Below are experts of layer 5 (counted from 0) of a mixture-of-experts language model. Rows are named router (the router's row for the expert) and show model dimensions 0-127. Each number is 128 + 24 x the weight over its row's rms, rounded and kept within 0 to 255. Numbers have three digits each.
After each expert's rows: "gets" lists some tokens that make up at least twice as much of what it gets as of all text. This comes from a sample of Wikipedia text that the model never trained on. Tokens count by the router's weight.

# expert 247
router:174108106136152157103163145118148142137178140098162153143134140127148134091119130117123129130139138131113121146145153113176122133106155136123112124117151126139151149192137153115141105114096131102152128051119094140112074127149144129111148115129126118111086145100135135152102081127121164065119121126140124110122102114143093074117108128110174137109149147118135073084116131127146112081152
gets: "s", "li", "c", "ce", "fer", "p"

# expert 98
router:161127089137199148144110167103135143119147125136138092138151100176095101116135165135157132093146169114123112112127132153115101104133165133129140135148159100158199164163138147149128122129106166139145177098152068162125120137140142127116149091175129127112108116123126117147133137138119108148077132143122117107147077122156135103128098095132165160116145118119130091128123129099121116111131
gets: "e", "o", "ri", " 19", "re", "ne"

# expert 99
router:186108138179145144106179163102126145124161137134135141157168135118144134105114137095135091136127141142128155119140096149168103131100153146104136141129156130169147132173101127110156139136120129093155128085104090116093101096125145155146144119106146110092086125112135121160134075126145120106114094162148129124136149115159127090107104125122129129073136143142156101072117107095163096117126
gets: "ce", "s", "c", "n", "fer", "t"

# expert 209
router:129156133164139168113171103170118151149149133149121147168171107115111089137133177112108094088157134112148088133137168123172126129150135143114130149122143127121120142122121154128126137153088164096123135113138111140158064150142092137130139141126163151117085169134109113152095122169127127115099103115110094118082098099130103092153143129128141140139168158135126088099119153135182118148126
gets: "al", "ver", "all", ",", "ual", " his"

# expert 186
router:157139133148122160138172133133166140108147156114122091177147136134156138145143170130092117139125157156085154143138119108157133119115158119104116169124121092153126131138130136107117164124104108140107195073107132160117116090151117170116114130116150132075112128133143095159097137131091141125082123097161121112122143121148097097101108091134162162122113107113111103092143180142167117120138
gets: "s", "ol", "m", "as", "c", "is"

# expert 171
router:120144149140157138117162133158099160115145138138132108124204140110100143121128155087155112097114160130081102114126142118138112102152152150115140182079150187156140107116109133139130142122141119113086138132138136193125112114128145115149171123148162151085136154115132097145134121115148162136084103091116128143120107099154109113094118103179152149139130084129130104108119116125162123095131
gets: "ra", "k", "h", "la", "m", "á"

# expert 170
router:124112112149126167133123136158116134159135118151137149127162107122136083118138145139092142123160190150121050129113136129138113135110188126143131201144157134120142092120061112111113109143135156124125154112137108130137131119140126141139151088140127127077114116122160111131101125105140156097102118092160124107180127102159132142087108144123152164143139137157098107106132148147166135117090
gets: "or", "an", "ad", "ph", " the", "em"

# expert 72
router:129099094139160160107141174109113171063147163152184128167131130089129142113154161098118095140113145162133120129113110117176090148116160121131132153111140142157180144195114127124112120115128134123118121106103128132117130122127098122102141116116201150114142142075129120139113108101128134136156150146166093106130099119145094100151116133100131123112146167109128116091152126132156117134125
gets: " mo", "it", "n", "act", "ment", "mo"

# expert 205
router:128145123148144139095142146097103121166176161133151105185165121124121139108153142105139140104153130154081116145170153088135144128090137147130143181116149144144187155135120152166136131138104149101073155116116099136101095118113126119107190123166158143103104168108131122135066106090144139134153129125142123126149128123159118127142092123145170134105118136134128103124140153117167137109139
gets: "\n", "|", "==", "===", "-", "="

# expert 109
router:169133137130152148144152135117131118153162140138148096114126142127150119129114170112127108121132137181108124117128121147125150089099148113105133154065150132128139154149130168150134115109094120097127123093084142136070085129146149099152139086123149123121112121115181141118118093118137165117131099115135108138081116169165129071108128117128151171096153144131149108104097136145188167104112
gets: "li", " Li", "son", "lin", "mi", "les"

# expert 190
router:158123088152176159125146173124114146126155146132144154134111107149124076162123123153121141130142183132115108122133120136161091072087173085135119162155148158127124102118115134162071133128129126139139167094126089138103138134141126151130189108118145112128123135130135098134098139138154123090097132109093118095141135156171134094122097142115152143113145137126101093081106125120133155128092
gets: "or", "se", "um", "er", "e", "8"

# expert 178
router:136128147148146154117133160179148148137151125152149082182138144118115099119115128094099098090148158147115091120115139099099123144101136125117139146112115139146161139175115137116101142112122136102119129090118076172095104113161136100134144118130174132103121133093116084120072089111140149121101140131147126128110082134151128078131067131143152149114158148152093102120153122120150121146086
gets: " 2", " 1", " 3", " 4", " 5", " 0"

# expert 216
router:133124123157123153094146142162150159117141128144112141134115138166137140112102137130114125136103133143115094110123125091117135146111148145061113157091133143159146145109118137145103120115114171106086135109092110154116095103138131118159151127189160114059138126110113080126079107118146163138093136125163125105116072126134142122108091118138129158087155159123086119116148085149146082125128
gets: "ist", "5", "6", "1", "3", "2"

# expert 156
router:137105146157155154088131180170128146121164152115138121171138132135118121151110142106141084107147160155136088119131134116111150136120154117104137149117120169171147118133140115118104120121100153108099107111092076164120100125150176132144139133138149138131125116078140107125101110112121145119085097135131100121118077137151130049131107098104117161125160127142098087117151100137137073133109
gets: " 2", " 1", "1", " 3", "2", " 0"

# expert 236
router:145118154176178122086145175108126144132161144126143134152118139154131107109150145090133122154110137137105131107119121127185079144133127127113164181111131123141126144148094120113143129121112153115125135029125127123132105114122109091089182138154145139097127115112171107152148135092135153115118120147143132122082131124164104113097112098155111137086163134107116134104124086120147140111128
gets: " ", "ment", "as", "na", "ve", "ce"

# expert 231
router:117112131127122142121143096107106151118174156159124123141146136098118135110123173111095126108145151132092135118158140138130124095122130154102126132103137118173119132161125125109142135123121132136108161062107121167139050135178121096124141101168154138120152082107156110176127087125096170125100120138164139131109149147182131104155114098141142171128156116121109121124138179135140106129083
gets: "il", "ul", "par", "is", "li", ")"

# expert 199
router:130149117174122171134140130125109140144163129149119154187135107113114093114170146127091055095159132110118111128142158132154115176137168126120128162124130107126121152138119158152110121161125171129108144133131094136146096142151104127138166141120185136125129147139113082136120138136161151151138129102109101114124115102151123080125125120111140120123152149130167080116158110102169059116111
gets: "al", " and", "ical", "ual", "ial", "ic"

# expert 93
router:155135130133146189113114135157167178170136139104149178132156142131179131124118137128100098133122155154102099097126146137149116117118154101111114162131147119129173124129107142146093138118112130132116156123125095128149114102137130136129167130130136117058133157097152157139102108079196140120113149117160144145147123130171088109136090116106136110112176128160107081124111154124138106132103
gets: "or", "lo", "gra", "ion", "min", "l"